Experts of a small language model.
Size: width 192, vocabulary 2210, 35.5M parameters.
Experts: 32 experts in each of 11 layers, a sigmoid router, a shared expert of 128 neurons.
Training: a variant of SOAP for the experts, 482M tokens.
Below are experts of layer 5 (counted from 0) of a mixture-of-experts language model. Rows are named router (the router's row for the expert), down (a neuron's output weights, with its number) and show model dimensions 0-191. Each number is 128 + 24 x the weight over its row's rms, rounded and kept within 0 to 255. Numbers have three digits each.
Before each expert's rows: a language model's description of what the expert responds to; "comes before" lists some tokens at least twice as common just after its tokens as in all text. This comes from a sample of Wikipedia text that the model never trained on. Tokens count by the router's weight.

# expert 15
Final pieces of names and words, mainly a and e, ia, ie, land, as in Clerina-e, Transv-a-al, Braccial-e, often before commas or pipes.
comes before: ",", "\n", " (", ":", " of", " and"
router:143116141129147102122111152137129115151076143125119116146124084162111162111134080138143137107110145126085101109133141143124121156118115149132169133090138095157114151119109141108126108152108095146139122113127171107110140125115073126129089123079152103128125106182221115101124171137140122109159135100125135126088128124097107120142145106095141119143126146126148116121134082110117077106131137129103108141103131119180115124136128133121076092087112117142109181180171100128133154126095154136149105137154156103097123120114132122147181151120133142116105118156127141147136078132077144092
down0:155092106118138132134150097163164138101126102135134159132134148156100128155154106151088089148144120117137140141143149117153136075103125124114136133140114125161153155102126144095142109103136149171165125143166104110130122124148110155140152121106056124147147126121108125110104119128145124109124140137140118173113129159114084085136147160119111122117139198138118104166087100112131130178173178084113130131071109117123127157101157181193127084118156134131145138152139152159125140132167151115142122115124086121118126137165146106112120135138095127145168180091122107108118155138121119126
down1:096122146123145110083118151091106116136130101132133142101178148116121133128143123129179118118134117126123124149161125137100089132064113103087094122134071121117137113148131099089102182106145140118100122102121155129145157112145125113109119097158115121128133144145138145163187110131124088151121082179115117122106144137106130071099145104100130127131058148133152115088174115095151127118148146156123157129133097156156114170118096133078178143111123144113150106152142148175142146125131105131124130119137128134138176057093116120143102149139121113144128110119134145119123131124079134154
down2:146106138110096138110177135120133115168119115133148132180190112122118140133091098127096121129136117113127137126178159111144151101116150123113103186127141074150095136169126154160132116118141150198128130159123118138117145111150108079171093120114120109112121170117094100117094118133160113130158096148150141110116139107125151144081088112118148141156126116118162127123117110120133141134125183167125159118143119124084133129122128129150114151142110143118102136137169061129166156101146107151141088111135145144082142147130138136142141143108083068095147119121121150165137163114106100128
down3:142123125085142131131137122099085129137150128103075149094127152159157137109091125142104162100121169125124149129141127115168139113098138133166152125089151089165160150145171151147137147084116144163147100100166104117146110137107141104129114120145135149118109154136120148148146121121156125133131147133163066110148158099111139107135130135058121117116115121064132176116129143092131101144118137143165133148160116104115150161143154159102176118129139140162119123146157154091157152134113106146146134141146145179194137124157137160130135117105111135124066123137118131187137093119118133144
down4:125157129084138155110153133165150129144139146084155118120181173118149160153123156156130105146161158164168097156129156121126106105110100158102124145104090125109151149115137154144110138126117153092151136107055115097139106104135124127110125112131136074179120140113147121131133072118088129151142148149125149118110154085117109105105107112113149107130153119130061100152139140127178133117169114120105172134154146102143146114134128085104103127143121122119156111115148151104168085106111128094126125118144134135111163123135149184118138085098117120148147103147094120091117138090101118126

# expert 31
Whole frequent nouns in sports, place and institution names, such as United, States, National, team, career, City, film, season.
comes before: ":", " of", ",", " |", " in", "\n"
router:129112175087140102198136161175107113132103121105118112141118069124092147132145127142109122094120134139115075116139138148113118155125122172102199115152136117137133178156128154144121100149158144102156129061123177117125128087112118169102083091114138067158144108117153118163097138135123128135118127104167136129090122129091104118157126135148134127108115135141137131112150100106118092112158135141118117124099182125151144126104123133108091130119090111147108150129134124159156110176110166093098106126136165115096138137109118121116158136130135147129097095134121108154139112101109119097
down0:113136113122131119113134117117084108146098101094149174107125126161158141120146153158092088129124098135139110197118120146152099145075162164089116091113117082148172130155096130096117118116165173137103136123159109106133127144124122116102133146144118139120132123128114125113117135126169118110118152147116141137091095100119139095189106115107124095116096087142121104151133106128099131195100133074150109106136127143152126121150127144107103093088100151145144137103110168153078106143156135119104139122163093171180168090140143131109149130103111117144147124170148132116108139129115115116
down1:145185124130097154115139117100115124124133083145123154078120175152133179142115130122107129123125129145095126129117116122144119125125108146141111128121108097142143114127126157122108108139110108130088100142143160143109163133114097157103094131149122156143094111136149135151149102106058132122179104090117097129138133149149114111114123118156143135125121121098122104123123142112146144106137139161244103117141125137110120107108105144122151132114084112097162107124097152155126107074143114148135127107157161094147119122157138087098140133080104160101054135139079154145130120128157135148
down2:126101100115137096101127124142155124071120147078133079150137125151138129120139112132098099106098128176123102148093069110097146113121146142158141138103187123135086109146116132071125092116136106107155122080171124109111137158153136167108162155140145082118121126125130141153135100153116117133130160112098116114109110098138133093114117113177126151135145141105107160144137152118167125196141128105153124106114105166128121154154092104153131126093126108110120135116156169097111149092116114123135081095163141086149111122111157107149152138090110142100125136124123125114113153081087123134
down3:080104126114118096124101141128140167133152106149079085127148118118113108149065118132130137129198170127128106141130142117145105135141134115093128136123110122126139157101114120077137118094141122080124103140161106164123174132067142112096144130103139105171103173081158143156160119149134142091088116178095103133140148137151127114107091129129098087136135125144119139129136117149083094162156108110124158127129129137172079107118100143126091122102115115128107149115090119126119113118130123090191145145142147135156143143128157147138149150109103110126139121096133134154135088105138095161
down4:087130095123094123171144123096122147139116089119139123125105102074102146122091109136165151118125092156101128153128116119116131107122101156138127125166105132115134098117150128168099135082185137132115146099144109098117153093119120092148135096151098110144150098113143099141143095153106075148122136126105133146140139142116086119135090140107111133200142143165150132108081124089152186170158137141151140183141147132116119147149171132103156130090138144155133148119164145113136128109112094117154136090120088125146121148119147172120124110095106076124154161140129147104121150135118160107

# expert 14
Digit tokens inside numbers in tables, scores, years and statistics, e.g. 0–6, 2,133, 2000, .700.
comes before: " |", ".", "–", ",", " |\n", ";"
router:112103144102123094171138168130098090135104129139166124166146110126105109084164114118124142108132142103128126118140153094109135152113106164099144147152128085106109147161102145091099135151097109108129157089114152156133134129140100109140074140151163114160152084115122141148091163148082139155149136109123126142126125168131113108160136127112143104178138135119137135107110101141179126128143116114121118144103140094155159145139106125114106118158119089180157142155116078119158162127123118151136153199136158110090146134128066101136188141117131128106112117136109094128148092128111110099
down0:127148177164132107148110145146142147118126129151188123138101092145112095122140139104073131152153159153165134092159122142115168158089143156138120118133138139129111151143116154112124169124098143120117118124119128101162141090124118111124088104129113144168108140153135111141110134125103144150127166107127104139140119172123125171113145184115112127083137133099136150097126136131116127159141106141137150135121158170156125139077119129097112092159129122134157129118129164166106109162112077137141185136141049113175150158153143135131097124099118116107102124168160105113182143106122090109
down1:125117168144142097134115125119153124082097175142089116136143112152123107114153132125131124166172067126122175107125128147122161132135114168145141102095119162134140117177131072153113083101162139087122110147169126154131130127158099181159116204151111111123114115147148079148129145096136144169170110138156129132148113115139099137151109123105127099139144139131148141171154161086098150130123140091140112118150146083117184182120154115134090128141174127131132104105150129147117103128107122175160116144144123122107146130122129147140115118132162114115132097143109137149125138144147093126
down2:115136086155152123198172134118129118129135100146121132130134137100111100141153106153128145152143140138142140117133158144112109145145143140169115113147119121098082133167166158149131125117122132131104127135153103173112147112156128106157167098118177129147154170148170134140089143095154142108122129142100122109147153107121113143167161109149128132108120106135112121112149098075146131131149177131141177131076182109125119130151097119113119162165154151102107121130108116128102132111063073156089077101104098116106155134159130134121158130168161131144077134138151154127128128157128165146
down3:119127140144127198103124119123114102138078144122147136090131142121083164122140125111131114112112105112154141117141120169125099132147129076134129137143155116133133135159111112170112111164100112099115144135161120114111121137111128101121143092111129147156123169105146128123089144112141113104060114123108153150135118082092116138169179099180112107150139061142115126122114144133083120111061117126148147131115152141127116130132110199138151133151099123127150172141143144074144160152115137131092101129129084103112152175168128166155116135085119111126133139094131123124094116138147135119
down4:116110131114145101150163132133123140130108147160126099165160136142101149093152140134115175146125149116164102132116138092139095162095184132104084120127086098136095119126121123110126112124118100120139142132160084105075106124124097126112144172128159127099139118149126131117065097128124117086109130172126141150145208145170149120188090117138111155070130121104141137115137161156144121136131129135179114125166120170118120115152122144140154101138163139116125164135085167087107109136111122120123137129116134117179100149103136143125145095119124118146103143138103160134128126077139153108

# expert 25
Commas, and, semicolons, opening parentheses and relative or linking words (which, who, that, but) that join clauses or list items.
comes before: " ", " and", " the", " he", " which", " a"
router:142109153078156127128133145181131113140122175118133089189119117132116145099116084149093088105120114102113142116109158116108138143123120144149149137122128137170115163109110152132138111143134121105122135095131159143144159117150134124099111129083142101160143132122137151116133156143121152128126121081135165138079140132096119102131156137138168126149158110130166138078152118133129146070141142142105117068086125073158105131113138162103107148166128086175128144129151111148155106092099145139156153111139126112131130164153120120132183165133174145071141143131116130136135112095096118080
down0:106110161139179107119114132119095133172127129100157183123097107147117165107076180114131097143117142115155121137141130121146101147116089085143139137143107103154143155132123119096114108098119082141172135080112142142098133153108093134155102118134135127141178094136145101104110107151110124139131166146170129122138109099104141122147128140101134125125140127085107102110150136145145115141107151087077151114121140133131137129124143086141110146131147106140149154192108147142137134140146151095134110121138123147104153105163141092098104143067099165182081104107088183131128116128101139128
down1:084112126145134118129102110137088120110128125147156177106154110136139136157152144120130132122182152111107128144136098107143105131094143138087152148102143139117097162118073133128171132138176166150141120156165126106119138137108121151142089087115169120146126138170138135107126150142122112117093098118135092139123142119113092127096143112133100175168164111153132181148096133125151157185157090152142124096157121070122118110107117132093143143153131122095132128159084116113093126168126116158143151111166104105115118098171128125109169087142148164124130112123163101106149126149159088123
down2:127129184154114115165134151149140118134123103115116130137150165094166107130157114191125129149149143096111103160135189122136131148129140141106114109158155134090125154155109123160103089153119145146154118096128099153105128088162125149158086125132094154125162111130171091154148138100145116117157134111158145140091144117134170097139167172108082141141127116123104145093161154119090195127119128120113109122119157137149104158148141164096122140119096094102134125145136117147150117120155165142122101121164155145064124144102112126120128121114166144102099163132141123124085108113139172133
down3:092097156137172128097100178160112132113140123129141088151117131143158147142109157155163126096118087107132137132094132108148120133079123145149109154151136128130149127099171142120165169132102160135141157104113128120190130158169148094158081118158138137137120132129101172138133142113099174115148149095145135094137127095106144159137180138107122120123152131098131178131152125108169165128132157075104117114162106145142153127156148103120146125138112095122123108088142118103058099115093157101179128130149160115121114143111161121116093099142121103122116140150094153138118112126137143150
down4:109129141118113122149086135157117163099150147123132106112125132104155117126106118158155123123127058104173076129149089135157115085156101135126120099126149168119105100096096106122130103100162138123145085125173113139106083107093119107156099109090060113103170100118128129149121095127103138120172094122102118171132114112105142125126102087139102160164135166136175127163139144119139081135162098134172118122125117152144107110176139083112104126134124132112165101113120166141150112120147145141094124118122128118134136153134146124082123139134084135123119117120156115154143163123128135174

# expert 18
Periods, closing parentheses, quotes and commas, especially decimal points and sentence-ending periods after numbers or names, as in 52.1, (32), "Lean on Me".
comes before: " |", " The", " |\n", " (", " It", " He"
router:135080153102173125133086133202099110157089146117128112123135116158125165092130112125132110093092143126140100118139158107098125126129098148089154127141117146098118131129087126103099123120140104127134120091118144128112137142117110146111109105116151121102156119112134148124107146144139168134165120104120178163108110126127117127174131133140148107155151137148144130124160087123141165061145145155111128099095156100137158110125162093110103093117115111133146176107129108157131141107116136117140092105153162105081125190127083132173158175085120134117118108154118135169116112120152127078
down0:132125109103178110128140110152098129158138137101094146132128148124146101119125132121117099149173123100112149127103111134150097089096116149125103143144099138152159159120083147132124156130095092174132134073163140138140177122141164149110135130124141113138133116128154140131079151113112115110120158177124122124157146086130133144152120141151155113129144096110082171143138168082084138170136136109167141145117090118121130167117142100150145094139134076095112153165144168176149103088092138139139099147123136168135118179127080134116107130185138150142159111148146159129145117119127147129
down1:063124136114127138113112134111126089102104158114144130163146169141122076111136129133157115171164153140127138173113099151116137128143152123146148139150089111182103117125154060167149119151158120145112120100138148119171146109123130111151096104138112114120139141126117122102137152106130127143141158158103119134101133121133207145108111141126148112158153121129119110115148112128134138079060156114095110078154132146158116131137140146108073132168152128121130144143112093147134124141146090145131133172129152141154101159123175130167172095108161136129136135142152083172126169139132136133
down2:156132141096202114142108123141153131113098159131118153124143120126115181144119104136093164120116104104151116159105094136072094121108147109151132108102093136119102157115105174149148134111125113154116121172122108108149131138116144086165160102125084165125120168149059131120142167111110133108120177126085149098131135137157123102118147148131120115105157105151103145138190117095138130101173116117120128135164142122114122135105119084136160178128126123147092166098141158108137116112134120151146135140109105153129132145088129135106135135086109100142122125091127122111159113124178100167
down3:122124114149113113142122136154131114111137149155138140150152139178114108099109146141081137136138112107133181124101144125140172125126096125144148159132112169062102131114133107118083158130112122088116149140151102086127112144123132154104137149105134093162155140123136113105117131102133123119150136090109099131117146138124081132120119081147143128080122093105130124126133154140137102160179103107099142103132145083121129120081062148120125116164149158183111090166149124131118167182139102173101115111128124132131091157151081106094169095136134159108104151139176129117098117130158126120
down4:127127141138141162131134141124121101181128118108097149106110110174104098131110149118118128138136168137129160147179149154114129096143139084136159144130185139125109121170115185108148133139071135144138122112114113138147128159141130122125140122114141115138137152123114062113129126139079149147120097123131123107121135109127110146103138180138162134171156147104112164124071153139143125146106098178153099131100130122120099151163119107113140178125161148118122101107125136130102141133101121170150123071085113123109113088075154092176145133119112104124141141085137097167106080132122127103

# expert 16
Word-ending pieces like al, il, ter, ist, us that finish a stem (peripher-al, etern-al, form-al, prim-us, val-id).
comes before: "ed", " of", "ing", "s", "es", "ion"
router:108098164142122098151124152142122117117123162103112102164145094140150148072158130123097091127101143099120119118120165124094157084127154163135130146135123142095142136147112145132109139111147139129170161092155164075127147124140121127122135128108133121081175100110164136152106149120076161163129104105129166117091094130111120106154196120145147083137104149145124125108085174147164148117146153119095136164080130099139102119112142121095159148130101116168120157127113127158117150137138153085150126099123138087111082146114100114132139140125131157141127108132116116157161083090121099127
down0:148135122119138106148097139118154123114193134127124180161073185089158101126123109130171128151163164088118117148123125117130131164138125115096094131158135119129132135111149112136115119096122125155186108091115120150120115113117101175145096122117155156145112065107093135190145120086179133135128123132139141086146120116167107131121111154146093103170121156100126157109123143151157079149146103128091149175171143108157120127123131156134156152112118151134134132095156117110103094139164113138118112129123120123184130096140143125120128123149132160118161149139130171137107145139123103150
down1:138159176129124139123119142122129119129123155102108071086145138126127116153077120171072128117112091095122137110141114143124117139132137136117171143123165133164140153143091114151119111114101120153120150119109114130163092138133156166123120140138109129122127164124168101115181117134139151142129170145121180134144144130134113129127047129115125124135084077098172136158108139125123103111109104056120099118117109133154094111142133150159129173115159107116129141149155113137161126129123093102131158130138123163186085158127121131134114085163151116140137105122132148140133100124138079070
down2:119166153153090141130180144117109149095173113104130119136109121131159113133136151105125123099162096119093146137122130116142128134131136132134102116103131144151119093151148125106143113105188123100090102116118098110131140165117103094118123122149166101171152130120156118119131131110128116135132117121142119144133182091142099121113166159133107114136127084176084128108113149144078106068119115133148099144190149093109151118134108119078143122117171142117152103117133111140178069125106151139122119082111132115138120166114125143108190136138134115073115114136159099117147090107153100166
down3:136133115140104121106120097175172114146126124138131151099097092120115132168102152073113162132127147071114106116160128148116141156113110166130125126118157155111121095137130155137104142168111135133124137113120117114131097157103141108102079154134174114144138073139152106147132109159113134162129100115117113093116161137164129131133113148147122106078161113135129130141124132145099145110169118116114159154104112104148165140107133131115098071121119130138118089137143184157151108112154142072120134120150180110105143098110101188116124125179097132068070128147166125138125123133131106134
down4:146160111121106135128174135134154162133163117129105101109133119134108115130120112112110081108132116145100145136118144122168080137094083119158065150135136106165105146142094123131136092126151139118173113153119101142132132103098077093098111172166167119171133139135124107105124133115125147062133097119100107128133106136101126143148160134120159094063164127170144179115110135155093105106131112137142096129151181106172141113153108156108107146128135161103130096103127125140143139133067122144122131111134162159159126125138102124166101143119128156111157131130109139098119135135087097131

# expert 10
Tokens starting a line or clause, such as the dash of infobox lists, table pipes after a line break, opening parentheses, and in/In.
comes before: " ", " the", "20", " S", "19", " P"
router:105091131089145095135139097127100095159113153102124113140135103152102118112132146155059114108109154111108124115107146146105128123104129150119125135163128147114136150167122097089108132161127150139146140118147145126119134132141110165138094122112147075123147177122114125137062161128148150141154128122109154154098158101123102109163131145129132081152147144137160116080113127142094087090136159160119139116138135117144100126131146170090133116124115135121125140113154080154154124111090130120116168174141160099131107151084101135126138156158127146103058140159084114153094106102140108075
down0:155131097099102139147116108195148128123099126147138138126129122125113129118130145092109154114100151142102154117142134110107109104130119125127148136111130119111096150113102138110155132125133114162119166155202134090162140121139123158143102169145200119173132107108093101140074125143136157124133075102147128143136145180120079086139159143154134114092133150140130129140148109116086179166171099128110149152139149075115132162097113160130092096154130126139153144183104141114128163125119131109096141138140128098133122158187125127135139138142147148131126101138151134141137079132134098100
down1:155142143139138113111178102108115166115098146117077125125151148141163147123161157139123102146111143116118139095138141099134109125140134160163137111181130157139166111134169142137135117113168101148122135111117124180110142179134131077075122182106127099121119105118090155094121121125125145138178132110139112148162158109151157124133144151149140154097107186149148120120127114130123081099129136112143095127111105113124083131136109147136145133147169134062117160136141110088126123095149097090144089108162112138129122120140124123087076129138129094126142098150151147098099127129192127134
down2:141118132141133127123122162144138114106112129131138147085175126072177117135135129146114122123103130067136070169121134138118142135132142198128089154117113123118113115084124170085159099142075104143119126107127153111110124116140113086137120147139083120158114135170116143118137146115145118143139106105122121112128132141090143103097185120100121149134119176117101128110127130111158136046117091131156170112159151098162124150093159155126122137166153128125126123094158135167134153150132104139103149122131103153112117087123158161139143089144148160116118126138131063118163128124141116132
down3:141073115106126126103104150125144118096116137130110194134127173130136099125132151120160112089150135140137132153127142126114137109123120156117118152137148139125139128093109096130112109161106080151100138145110114119108116147140141145093137144106102177115103142091147158147135092131177142127107121115115119105123120173085079094104156077134131118126145107136159146133120137100135169117172069140140120079118117163107133142128168129135123149163135099140136115157104116099107130098096142134087146107090120150057100147111110089119161143178102149150117139129119082121122109118196136121
down4:168165132124103146142089139095134119133153175130153158135110176121108114113165109084139175108129082157134164083123152118123138110059117145112114131103167144143160114118090150168133140104075128099094099152111118080140159136151142160106081152109148141118146151162109165144123184125131136143099149087154131091148130140149125113123126127145173128124148111123121179090114132094117117134108081138121141145086114138131106112163120129109144146158098146131160104157113102153145135070117163148132143136136135153097098121118107124144148143108114144114158103145126138129089123123106136135

# expert 30
Lone space tokens and dashes after pipes, commas or semicolons in tables and scores, before numbers like dates, votes, set scores.
comes before: "20", "19", "1", "0", "2", "3"
router:122099159098122129140116150156138089118062156130113182153192097187097115116136107098132130094107144124096128108137146147127140103139072149159154142149128123120147147145138107134132112132087153135149108121100147148125160157094131172066116126154136107100141101132144132113103143150114142168154143111145172116097124103118082117158158121116144129173116129149135125103123124112143119091139109141134130121104151118148096102130153123131143145140107117172098160136165089115134106086116161117140150127113112146118134170108117147138144126137133176117087111156110126174161074112091115092
down0:134139154149130162144160172118165108141143152106131116092127144097111126139137081119138132159061141117145132125120140099085114173091100085131146118114143130097153141155124116134110149091093107167090089133140097116158137164118119117075116163107113122153147160137099156100146116148143106111143119131135153095145112087132111124129100114138121086107104129139116133142090126115128134155104097101124103158187130104144148143156145156175076110119087116110128096174117106106134097137110138131088107113122104090156110141132116174094106139107111133118138162121086116156109141092083107123
down1:124144134113109098085096096122104123165124162138108110122120115151124175115093107159132128076094130113116109098150089126106139113106138138098161136135147124122146115108114109110105146119109124100096161121142156151127169112129147062136060163117106107092128122130176086134167120114118116134187146120160125102069131146108100098134135102145103136119115104144171131111124049138142134108157137129145125113106113157122146140121164161174124105139108164155152140148133123147144108135121133134132143162140161099116129160132098101155153160133110108146127123159146163119071129106102114161
down2:115070102124137155140128109116155118122113137131122165071140176110042146112150165121177088152111068127131122163152135094137139089100109141128117142113132149121144110157124129117117039164128136121138133127111148175117091135137105152103120136117119101161102137102102152108139106135134126168115140106136161148109120110147137145152117109116131136107140122128163109117159101099120150093176100128173111132113123127142095130126147078139139113108078117121102145116132130116106136158138097173088157147124097095141145120131153130094107125136133165116148142147155103125090156160118145143
down3:111137158152154070175131156139154130127128174155100141102105115143124142145143108128117128141094125152146175102134116127139107105160149109169160138123132131100149094150142117100140136076150130115097119139073121120134136105193156133113117126089121128096104144112148165137143099129128146133145144120144175166074123111138133103149130186134125094100170166149097139104142114149105161090156127130108132144151104162134114107153115143174140123172125138127147114116119108184147145129150099140126148069105120138189158108141125119085118094129129082111129135128134120147137127097168142109
down4:159156138114141169161158129080119172126122175138127088104112146153158078136109085099120118133148109147109114176172111096117154174124110130132127137105162127154150114127124094131126111163122115060144165129164166156114131184129115122139111101112135084118110108113150116154089128097140076114128141132131123154119133127102132138130105155134141130129149114139135106103165140132107135117121136152143084126128144102138140098117137129086174133107080170110135154130139130175144136096143164149140117165152167147151135150132135175133144135082174163121114163102114127129111101112130103171

# expert 29
Verb endings ing, ed, ated, ive and verbs like made, used, e.g. reinforcing, introduced, performed, stabilize.
comes before: " to", " in", " by", " the", " of", " on"
router:156111160145139098161143206150117122135122123097149110156161056130141118108118157131083160094128129128124136107131186128108141119159108151118168144156137150138165131127109137120120143127106102118131145105132139119137148122154090162075140129133130129131153120136168125160111142129136111153128133083133112109099134115096088120174135120106161087129116151120157089090145116147145128128126150172141105093119156139130134081144134130107105110151141082153116144156177134129114150122088142137096110117155145126111079146133085139115151147096144128074103157171120122098129112128076163099
down0:106084108110120127129134092093102126131141154125157092113137090105106137115144134131111121131184151165100127133145114124139141110122074112126108087103146136163127122123102130142128130182123150134114103139146141149106073146129120060136073113119153164156113121118150114145122113146111145135152104116099098139115142122172129129155151091108122133123129137144147103150124141088135137144163134175101107096141179132152165147102135113122133150144109144142189111166115123160098102133103089085101143132186128109139088134099174110116185148162140160140151086141120142120107145113168126115
down1:145132117157127092135138095150119141122149124180128090128123117126148100108139108130135079106152120115132120170135151155182128123126099167189121121098101113128129136143134128102174126143145132134098134113151146135084143151138153111089110149153136069157179087151113111131115132113126127122156154100130151122107070112122137109105125079115130144137128062094157121162144147105101134086121185093148137109131093102139147135136151130110148132166112132130124117117140109111134113125167140127114111132158153101141072135117113114131122124147153134134071105092124111045110109160111136104
down2:123136181105087101154112112145144140147155133094113136118113138104124159137137107108134115135136128094109116156163097188127153106127113179154130144165106101134136134176114138104117121143141131075134139153148141137192141145118132145120086125104143127147144077149124138127115101144148107122099161115148119125112137088087089092093142108121109164152091102123122126086162166104128155127172150145117139166115153106157093097123161134201173140153083176081123141139133134129118175116159126105113145101137119139121087118140131123134110129096124107159130126148150134122115134102131171135
down3:140111154118124111127115131147077114106155106115142116114131120125140063161163119143148167136127145166171151096127106110135125126137103146145096168135144097106129114123155120119102168110173104125121112086146128122154119109116149175115121115177130150169158152082145099112098162078103172155140133136122077177100134120151133134134167134137182102151099148099105124112107127124133151126146096144157071128139152128149132130159130103167134107126140134154140152099090102165157091130123135153194095131128140114116118131148134145167134099121165168132159121155115153139141138143134143150
down4:122151146144139129111132131129180145129153144180122163103152120147087138140088136156126141147074117132112105088125127136128102109103137202158113121150141148144131076106096147134174106111106087156130134101146149124137128137096115112141063105078144096101114122107120126153133173117156105113165132152090129112135156160115130106088169152150152119114114120148139163159115120147157105131133123142071130092106075110116111150112089098165141120133136134161129118146156104131127125096103136145105127116139125140140137159138101109158128139123153133194139083146095106154144117089130107136

# expert 0
Prepositions and auxiliaries following a verb or noun in running prose, such as for, on, with, to, was, had, plus t after can'.
comes before: " the", " a", " be", " been", " his", " not"
router:159127144101106109178138107208125068138107118128175114145145121163147148129114127171135107111119144116135131104150136113102142093127067164119127139119168106132125154118128182117117142100086137141166146126125155132147136099126134134110121111164164086143131145113127176135125135097131133123138116090133162147101146108142117148133177110141141140138103125095110110129140154129154129084133165151150116077107156123140112151111138184112139111178106096147174146123121094136128139156071131136120112149117155135098093127101096105120117147087126144108129127156097091150142096094092131111
down0:160125140096118087105098126136099125120137123139159179162146109155103102138112164150101155167119149109130120108158141121096129149152150140156121170200137129126131103139092119120076160176098167102147122169141111082156153108168186119139158124112126124078105128163110134114134159124149125123123100142112128190141154114114153168111152127101152169119141135141125116168107141120128110139095167130152100137137117177124107091116126113131133117147141145160085104112125091114118125128122124117168142098127115125139113138127167170125095147122132147126087137143139150136150153134133104192
down1:101138157160116149129134121112119100154146153125100075176125149090131168113142122123140134131144101135126097149140152131144095130097134159110123117119131111093170147127141107101103097151092060131155110149103135086134172154155082126105164138080132166100102139122140103144123114150110113110144123123164150104130113102132141161141085132097092125132116155113132134124105139109126139127150115113092113081099110114112107135134180155154085087096157164103127175184106142091098151111148108129123127141123121145075144158131124135134109150149128123168139112104104128095170128094155158154
down2:148143147134121138175086146127147139162133138128113140120158139140124171127126162118152139107122146128163102067153160147125126090148111164119130093135126117143118140086126138134132108143118137133120113132102156111149143123148121110116126132146150102097174118093100116118131124152121101141181153092133156125135147134105139146126163127110074095104115123160172062118108137109157144179121120087116180100113102133111171061153145135139124125161158121107109140117100110144170101114145176145142122084102096105133128136123094144105149123141137135130142146167054149125110113104086151095
down3:088133086130085125084125096118109157103100132155199098112082103138120120126153150141121102097128131130115131149126128105179166138148104080134151110147131131147144132160171132114125174121108150095112116119135124118137140150116139153117131123181097159116108121115099106121101140135112159135161119111133151102130131121187138100111107163125169067149148089132114099097150150114159130109115098174181100160163170124141125133128113123115133129152122205115144111109163116137119111119097139129125111143093124118127125123161146162099106123134138120121146121132125095100093129168122115180
down4:148126137115128107137125170150165166140078095116128153132136126081130142128120186139081118147089145123115100183110146105148112178138123103161137105150109123119143133145131178104127131138121140128128090147133116133158157111119129110109162108182143168116102128172154132134123139091087139132125127154098146104088132153133106143136137125164146102158179161138132144151107130078158134099139119133184150110117151128148148123109126120136163097118090149157101138144144147158113087113148101073158126147165142128154128145123081154138124115116086124143147136130110117088131160151187099136

# expert 13
Pipe characters dividing cells in stats and results tables, mostly after names or numbers, plus colons and semicolons.
comes before: " ", " —", " M", " N", " S", " C"
router:108138136144087101137123203127096101112098122095136112167131113193131164096099154175149144127150127116129055099125143151136137104154102156123152110138118113150146133158119139165106146156117128128131120098122142161127115122150119110120128135104154135154176131157132141100078166093099124166170109098157130136124104086115124118113159092169119110127144129127141096076131119151129138110155118158140134145110142071125147117112105131136113110115114131138158180136143146145157131134115117133141114135115131158098090185118112161107125153149137152161100137165102106153108107078121103122
down0:123167154152087112168148154125092118122154142120171132122121101092140103136122141127110100115107147091142138168094085080130123088094145127113145135104121118126108137112105106124107124137142161161144134138173130125131119123142103099143139137120159135159096137122080159092137131119157081114135128154139124114131128147126186090094083114118134141142126113130146140152128123157145131128136094116118112073118099169081105089082143145064145177158141134137139127124146108085093107156126132113099145105148142110141142116082151114130156128088085114113059147117141102117170136107131148113
down1:137149100123134127141130116117150133171097102136108065141100165170144124089101098168114119121149090167107109140103153125119147140110105130076117086147123176139156098093092118091114150125132125143139112117166081127147120165092108134105116143139109118123127114176109116111130154132108087155144143148140110137159155113127167115120125125109125170130119133129091141071137179119127110112134097148094103145165130077143091141131143083164108110102149140132132140083106134074153136140160126143166147155139130125087111146172150129118123169150128161135141129120079128109145112138129153162
down2:155152138117152135086119157154093125168078151167136116118139123109146184149117171156105141129150139132132115144143140059160114146159150140126129133084121145153121100108140156106118126143115144129104079152129135145106135169169122108143102124117154071123132110157127097104096166105159152110121105124131141092148121128079127152107112152115103142154131146118143160108139110127119117130123145153164136141167079111094112141123205152136097144082109136103092146141134131118144121101116150070107160137125140156129135120114118161094136126172144160091140096123128182136116143128144163123
down3:134156143127124136148140175124089106142145122158172146149088161120175065105125175129152096118122133092118116151168127105119113094128145150134094078172146148125127132136106093116120099141105142150147132126114119103166151095101133128127120140107098131156110111141123125116119126135141169113131078075119122091148139093138172151112134147170147142172105162101148158123076157127128166149089129100132073137145125126149143126078119167106138161118135162139110116092100145100161140141144108145121146092147122138124139138109161141133120121105116140115116129067142116125116169155124078151
down4:185155137141060121143116104152148132178136149130122153119112130119139117108126119145137101150062133121131096122163108131100138093141119120159096186102093131112120159135113110174127137122163084111122117157098120126143102160133122112166133121128139098125153133120154124094130126134136116148143173145110125138108099144164162108137192128114146104121135083136108127128109120081132110119118135129118092170083130155140136134133123086140069166137045095151095120146107160120115099094093156152122144151128105112123130134118130122110161150124132159100115159124112141127149170156146133159